Below are experts of layer 6 (counted from 0) of a mixture-of-experts language model. Rows are named router (the router's row for the expert), gate (a neuron's input weights, with its number), up (a neuron's input weights, with its number), down (a neuron's output weights, with its number) and show model dimensions 288-383. Each number is 128 + 24 x the weight over its row's rms, rounded and kept within 0 to 255. Numbers have three digits each.
After each expert's rows: a language model's description of what the expert responds to; "mostly gets" lists some tokens that are sent to it at least half of the time. This comes from a sample of Wikipedia text that the model never trained on.

# expert 58
router:096090134155144122129115100089121155151120121121169107123108183132097134132104131133149094137137151198108119093133080157168141122110121111137114099100107152142139130125113138090139116139110158132121185095094087117149104148128119085127107117162131125118108096126133107135120086122148194119
gate0:096115141091160113158119120104154123152146094095149131128100117131115136133144179120125094093136150135107120089154099121163123136102129136135133110084149148155145146111132158104137114132090125132113183104110124113113112160119127132135122099143141096120140133176092088126128121095084110125
up0:160107154118161097091136097107144100159119079097164106148093146149075129116163136073133109130147147129121109119146081130142105143100116161079124171146111126126135151126103173112183131122117099180090130111121136048114158118104096135108129072173129135138104123169114099163084122092130169136
down0:066166129172105153120129131157118117103115103146138115124141089154112188126149141074114121156141096143111147123144142154114153064154138106137097148167085164174098122128143116118118144116135129153103121117088126158098093112099152128101127155103076121147071137094181115110131170119147138153
Description: Consonant pieces like g, z, k, ch, x and capital G inside foreign names, especially German, Slavic and Turkic, e.g. Leip-z-ig, Sik-k-im.
mostly gets: " G", "G", "z", " GD", "PL", "g"

# expert 41
router:176115099142133125118089115082118156185067103101122136121138186117129095110103134143157131100132128136127130142157140181125130135152177132112141093109135172227120131111118131120122159110140141118126108103095117119174110161138097107135111123155135160107151130140079146121107157117130143116
gate0:133135140149069092114136166131113158098106163134145121171138113135142120118165125123115162129090158124119212139136120104150151143170068154123150111157130113127138114146138124149143143195090128151120156087161142115120196112133098107108105137122077124126118141121101117108135116139151167117
up0:161152132124101147119138146110136132147136154180153123103172196158144124121183151108147129150107155092154120164138148096085129144147128138100104095158110148127158140151087148157098095149124129131172125065142102105153158124132138089151102125134124158131102131114122111131151141121140148112
down0:147123132116138118133134129132129118130125117096114107112177107144126135132123144094129138132132131094156128113142132127152144133129152154138109144178113111120136098157142141088170075177150145143152106078162085131129082141124120129135120095136141080131151105127145127114167164135099095162
Description: Common nouns for things, devices or materials after the or a in explanatory prose, such as aircraft, device, concrete, building.
mostly gets: " receptor", " device", " aircraft", " camera", " equipment", " animal"

# expert 59
router:143147093134118133145148117137145114155118104120152093106155136141089142086106109174139117118129120146113146108116144136103147099141156102156126101131134177147115110157155141094125142130133099125132179113092106118137112126072129099119162098094132150116095150162114156127090148146110147136
gate0:130167172120160119106090084159107125146104143146128119160112133167133129135127131124111155099111146145110173102166097083124134103147115092160153124143161153148149105130135122137165142122161118068128138108103153157108125137143152112123090169144119161124129094135128138128117136153146130065
up0:120117140151131119122176143111146134162119096159154110119116121091114103100157153118121132139170103125111094126109144095186138185143088129129128143146127106142130167114135121101093121093123115156113134108155176155133140135125161146140140127147098131161139140098140149116119122109148156105
down0:123085155106139145125137108129159137138107155159157156162099131114162145128164152173123133123110159174137109108136118119111091134155151166122118119149136125136152163184117132092117120163153160137127127141103168116130106118117138100096160101129137136169085116169081098114154110132127115064
Description: Opening == or === marks at line start that begin section headings like History and Description, plus month names in dates.
mostly gets: "===", "==", " brick", "===="

# expert 0
router:135094142125144138176105116110091159150113115110149096129107155149089071140140113179143093122138121163089142104125118130151172147151115080193104116083119120167105196132124134115145082117104137126099104123123114093122109153144127103135104112164155161119153091117117136125149141109130121133
gate0:097122163129167101108128164160141147141161113144159154119136109116077131112120159123140148102091132143098140114121137130150127131138164096087145123118100146136129121140100156092139115160136127153095131139140139125133150138114116141123138121150139130114118126120120131107181128110113057130
up0:187120110123095142116088088106109111099087135108151117136125115105140103114162098111107137161141140104144159136112128064124124163112102103112112166109141105143155141166164120142118135174141147161125157139129096139116107136163108180121144144109101179155152156146101137158136113118092131145
down0:151117177111107108098165109072121133141110110140126126137139135141156124133150144129139138173147110158114083115117101132159167142112129134189130143091124053114117136103139127095138117148153143141143164183120133141087133119118101134102128144164126166151137174135137116125183077104098157134
Description: Quantity and degree words and adverb endings in prose, often before than or as, such as more, most, much, relatively.
mostly gets: " most", " well", " some", " more", " much", " less"

# expert 11
router:136123116092139106146113101121161093152054117104179095119103165099124107100124120127127098138115130154096139121113128171157139136133151085140129109104122133147114129094112129098153143113109172118078150106127108120151126126099104111165151118117154189105138126125088127101143152112166168134
gate0:122107123088156101123153107150151138116107132129151107097108157115156144149085144145126136109163117164094081094094127163122180151133129103151187129098101175145152134095153120131111161145127110100109149114095151152153131124111123109104085139152120116163126152120158116096135116160112163131
up0:159103153082131107158139136186147128149185128146139104114120104098099118154118093151122141154159152121146153139097106116150150091082095101122122102108127162132146125129133110161093143113117135114121108118181119124149126156144134118177114138177151130092136124151150123093139159133154161163
down0:138118131094141094154132155139086171090141114128137091156113125126101166130146108108109123084151133105128113141123146153105068111149110159107161132090128103100124118138150107121137130119135122146101150113091148121140124134115124089117140125085150079132134125091105156100155124142139126172
Description: En dashes and digits inside year ranges, seasons and match scores in sports tables and careers, like 2000–01, 2–0, 1999.
mostly gets: "–", " (#", "/"

# expert 17
router:150152133123122164131159118140158115128118083099176085125077176115103134120119142122177113148159159169122132139150115160162154142144139066133155142111105130137117119123135124113135127098110132115089134111120118081156096128151095136138154124159129131118148109062112154118182106171150125115
gate0:130149107141178135112165126101127114132104123144138127144111141120142154174126081195161147099148154179119158122098090118136120104079132095101142113138102124134150162133146144144119106128114149136128073113151108121065080103124116142149134155146127168115150098160174118148131113135133146117
up0:140136082141087093146166136172111108129122095142110120151141126161115126090127168157158131148181132185118085137145113147099143156142152133103122140103109102131120128098136081098118157126136150133141131185123196109095105141124100163123105117111153124114125113144152148156127096120113150106
down0:106109129138159140161132137138111146155135125146127160128142140115132112115126164145107114107163122142158137120095144167120116159105072146144098126094155143108125137148071155128130155096154157098118156148138155124165106136106093165131147160160169149193131107136108115127155176119149097095
Description: Line breaks and closing = or == marks that end article titles and section headings, plus table separator rows.
mostly gets: " ==", " ===", "---|---|---|---|", "|---|---|---|", " =", "|---|---|"

# expert 54
router:133100103114136135148115085145140122147059103108146114111113127135114112119136108115132135131137133132120139095133147142143127165107080103126110122133136147185096118133093118131192152147154129092101147076143091084154130137118104103126113155137148166127174116080122151129110160164121138094
gate0:079094111116121132137134145151152118129126117095159083141094170092103132121173086115112133153095152083146133155171175130172157125127143121169134108110115111120146099133136126122142171130094092093119085124111126121119105109109126134124108133157145139122150117151131139133144123132174079127
up0:155130113100136159157115123123113112118078170081114077134131163105156106118136151103132181096102112137071145148154142110139159137137152143083099123135128099115150151120129117120113160111118163101109093084116137121136142150144148105136123137134146113112129105113103109123144149105142103127
down0:120131106137107134133121119133142136128103061177118116131099103112136123099134098142119153143103148116091117146133164144133114159131141137131160132137102089121111113114097110123088140205097127124155120131087117128188101114140125114125108149132144103081139118116148133133152148119121142149
Description: Nouns for family relations, jobs and roles, often after his, her or the in biographies, such as son, career, father, director.
mostly gets: " career", " role", " father", " character", " son", " director"

# expert 38
router:133126101155150118114146123086143105134115147113143116110133108106129123103128128136098135119128137149075139134142133107133145120135135118176116115145167129110143144085171097106119138109123142102100093139107128124134100120088112100106111112102124185103084111158104092133140145154105127075
gate0:155129131131146154138130124100137136100140149150170103127116095056134078112103095172100098106121096129152126131178129119110166194155119146121106133151133085159096127137163131134112119121109119170104072075102117102129132116137156094154134108103095144112125137155133101164108112104115114114
up0:145102120118148127145118133109129121110139161140161104129143113080110115105064113190132128089102107131161076170187124121143154163134130137131100113168163092129132128132156112130136130125108113144102094092121109094120143115133115094139144113104104121099150138126147109129120101094141132126
down0:141121094089130157117125126110146128081141122156094138137092110166187132070110099115103113112080119126136094079130119115096112123168104138135120152113139138129134163081120145141140110142175107087156119128108134154067107109098095090110139141135126104097127108149169121122177128084100080137
Description: Word pieces al and ar mid-word or ending adjectives, e.g. Commonwe-al-th, coast-al, confidenti-al, Sub-ar-u, plus line breaks.
mostly gets: "al", "ar", "pal", "ral", "tal", "mal"

# expert 56
router:122122102128124130131125102091131113141128122085180152136097103107133111118082162144146138116159121167082132111138122160119137107095142078157158090125167122147106135116114106067172151081111135123154110072106099075164127140141076125110102101137147166075127135108125160140094112111122165113
gate0:151123122135119178150136125158133140085142148107116116126120119173106082128186113140127138137104107127115124109132173156140144129176175149127190120138137103153127165106121154162102131149143114159142126141086107130194104113070135113151161130129097101132126118121095127126105115153134110129
up0:135120104148095142144135143088112103108120123113132108122125147108127167143139132120159104141084139131138148139149130104122141108135124141128118122137196135131124112078146160138142166128127161149160149137113132147117148107146143145111102157177123108136091157132142140099155104122146151136
down0:141127100128109119155120137116106094106138119144160094123084125137111163112151121101153136115140112140116157117085133126143104160117129154106120139160106126115169089156146158161097122140159124109157145116144138131165142095113123111111085133148147135159135138132121144128140157123108090124
Description: Last digit of years like 1953 or 2012, and country or region names ending a phrase, such as United States.
mostly gets: " States", " century", " India", " ago", " Africa", " Thailand"

# expert 15
router:092122107166150165135121106154117139166140128083140102092117133113089150093126149164149109095138131167138145132137114098178100132127085112120120137117128118163122139133119101117132159072121126119118145107143088098157123132109112101149091192133158152107144159102091110163133148134129146137
gate0:104126106132152136148094105146122161167108131107157153099142153104119132094092129148133121102135160100092133140133129132103092164149151128109102098142136102141105083133173101137145112080102104099137119114107126135176137112152121080149091131135132139119185150101170175129119135119122130136
up0:103158086115194145121147106108135115129116130160155124155135126129157167105134111126123153147135103145135117096137161147124137127148112141136160114151158131172148136136071119115144144121094169158138123170118072123101122175151133131130124093106119105155127141171112138135135129129115153107
down0:115134125112141134144162155128116128140122113126120126125106082089157133113087127104140151120124113125140156144108120117121161147126141125157106133141152095147125105152119126132111135158107133134154111124126099137142181126125126179122154100156110110175155099158095127121141115112159104124
Description: Opening brackets, mostly space-paren after a word, introducing units, dates, translations or table values, e.g. 37-mile (62 km).
mostly gets: " (", "(", " [", "^{(", " (#", "["

# expert 28
router:136148137116116086097123083090107107155054100135153135140117130121104114117102103175136106116147129117112128095127133172139125145124141109145126111125106174131101131135111163136154159118103120143097142057122117103154078115119117156129120107126137174091121169144088115140138145189116134113
gate0:171161111141125122096149115140084122099120137155141136114119125118150096131117111129164161171116146109114145148063091149174114112086130148110125112105127128141097120104126140153151069105084128132101136146147140110134111112110141134113109136152145137143127109176155105151161129164150087114
up0:138119092129146109115106155160132148141114150132141155134112105149151119168139130120139135118152102117125135134089088148153140132097164127126127105125127098124072105088102162139143095139104158121100139167163176091080110139110128117122140137128127154130090124121136098121168134180126120111
down0:133149114094132126120137147103117150152164114097159107124145142118130105104091146142120092135121156090148130097107124169140147107123143167073134133109106135108055102103099145142099128141125096156095136123120148147083126121113166116128120140150143077108163130145120130122082146114121097134
Description: Nouns for political and civic bodies and offices after the or a place name, e.g. House of Representatives, President, Court, County, city.
mostly gets: " General", " Minister", " president", " President", " city", " Court"

# expert 40
router:127131157169127166165114094150119126136087107113150103123166141125146107146115125142140123114168108139116142114125135134115155136123164105135153147141111119162123146136105140096133137111105134100077153131129116116159111174151092087113067134144140135122124110116117085137127112103144176137
gate0:139122168154134133130143135110149128172157116110134138142130114134138088161093135097138118115102128111142115096069076161160118118124180131142099126079171159156138121180100145130105118143167093141115154130120152118104128121180126104100111130105120087118190179121095119172112150118159133098
up0:104117147132118146131138122140177140128136146109135130098121087160112150135128115109132133101135145082135133139115135142094138159154164091146117129123143114123115136148092104152136129144109155154126131121069137169125097128093119129143120098125156125079133101148116126139130150137144114135
down0:147116132114131133139113145131131150129115091100161125140128140182122129146117130137180147104177150141122127097107115099104168094116139109140141166113118127123110157155131096152091118159135132092135126131132119096173151139119115157148078139154085138101183094116101095155086106141130167105
Description: Word-internal consonant fragments, especially f, h, p, st, inside longer words and names, e.g. butter-f-lies, Alco-h-ol, indu-st-ries.
mostly gets: " F", " f", "f", " imp", "exp", "prop"

# expert 35
router:108086099113132094129152098135132137138102144117153100113153152059142125130117084146140123105138108096106170112144137176130122117154139115157127115125100140129107116153156127105139137155158127086130127106126088132136114110133084111162112121100130158135143132140118115114112117118129125097
gate0:185122134148142142121173127140134119095123161139166130100126151129147107167121098132137182141104144141154103122150162144105108142146091138139123170124128094160135142133149139103161092095101125148111139136131135117146128127121085122160121118138134112101160102112145170110114103093104120073
up0:130115137126148146093128122156154142112160175143147182108120131109107132109131135119149133112145128118115104107145127113150082139158079114137145106066091138111115093103095158104116116125124097066118105099105104142084180075152124127164158155156118137145115164100132121126113075144112175116
down0:112121137148140113117120118157169085094101125094116139134128135121121125132135127154168110142183147126146115173094131108144199123144115086105071139177140114122128150167112145120152094120144121142128113111128079147080137109120106112089099138134134139133148157102148139084100154095141177137
Description: A lone a or short a-ending piece inside names and words, such as Cur-a-çao, Ver-a, Jo-a-quín, plus some line breaks in lists.
mostly gets: "sa", "a", "rea", "ala", "ara", "ua"

# expert 6
router:110113142135116112123105125146092122149128126132199086128114161114123158128088147153160115147153111155089120115114135130147144152129133095132146131126132165160138148119081110114126141113103158108127173044123144120123114121142118100130101163111127143096115135141108143141121143116161159110
gate0:131120133115118118124077157129108157148119087107120094127111139126122123146113146106089138100149155164135164128098116137080145164166174140116150135122152119163131147087112133123170128170085141103150086116141121141097138119103134132110153103177091111164141115162104131147122111125151109099
up0:140137136112124162114156133117141106082139124085130173134159114173157162153116086112104145124106088172126089151112130174113123171113100173131184111120077152128124136148152106151149156131144135136124136118094111113129131143146099148121145133113158172141146129119134093114117126141152116149
down0:140123097158130077164157112155101163112144118070097124075166089094147115133137112136158136078110130147152126131122100119159135139157115104125098127115140110148148133100094118107158123100143125116133137118069107115123148133085148142147127083131145115123126187167099084141115133137104097130
Description: Single capital letters opening a split proper name or abbreviation, often in tables or lists, as in B(ronx), C(indric), W(olverhampton).
mostly gets: " P", " J", " c", " M", " K", " F"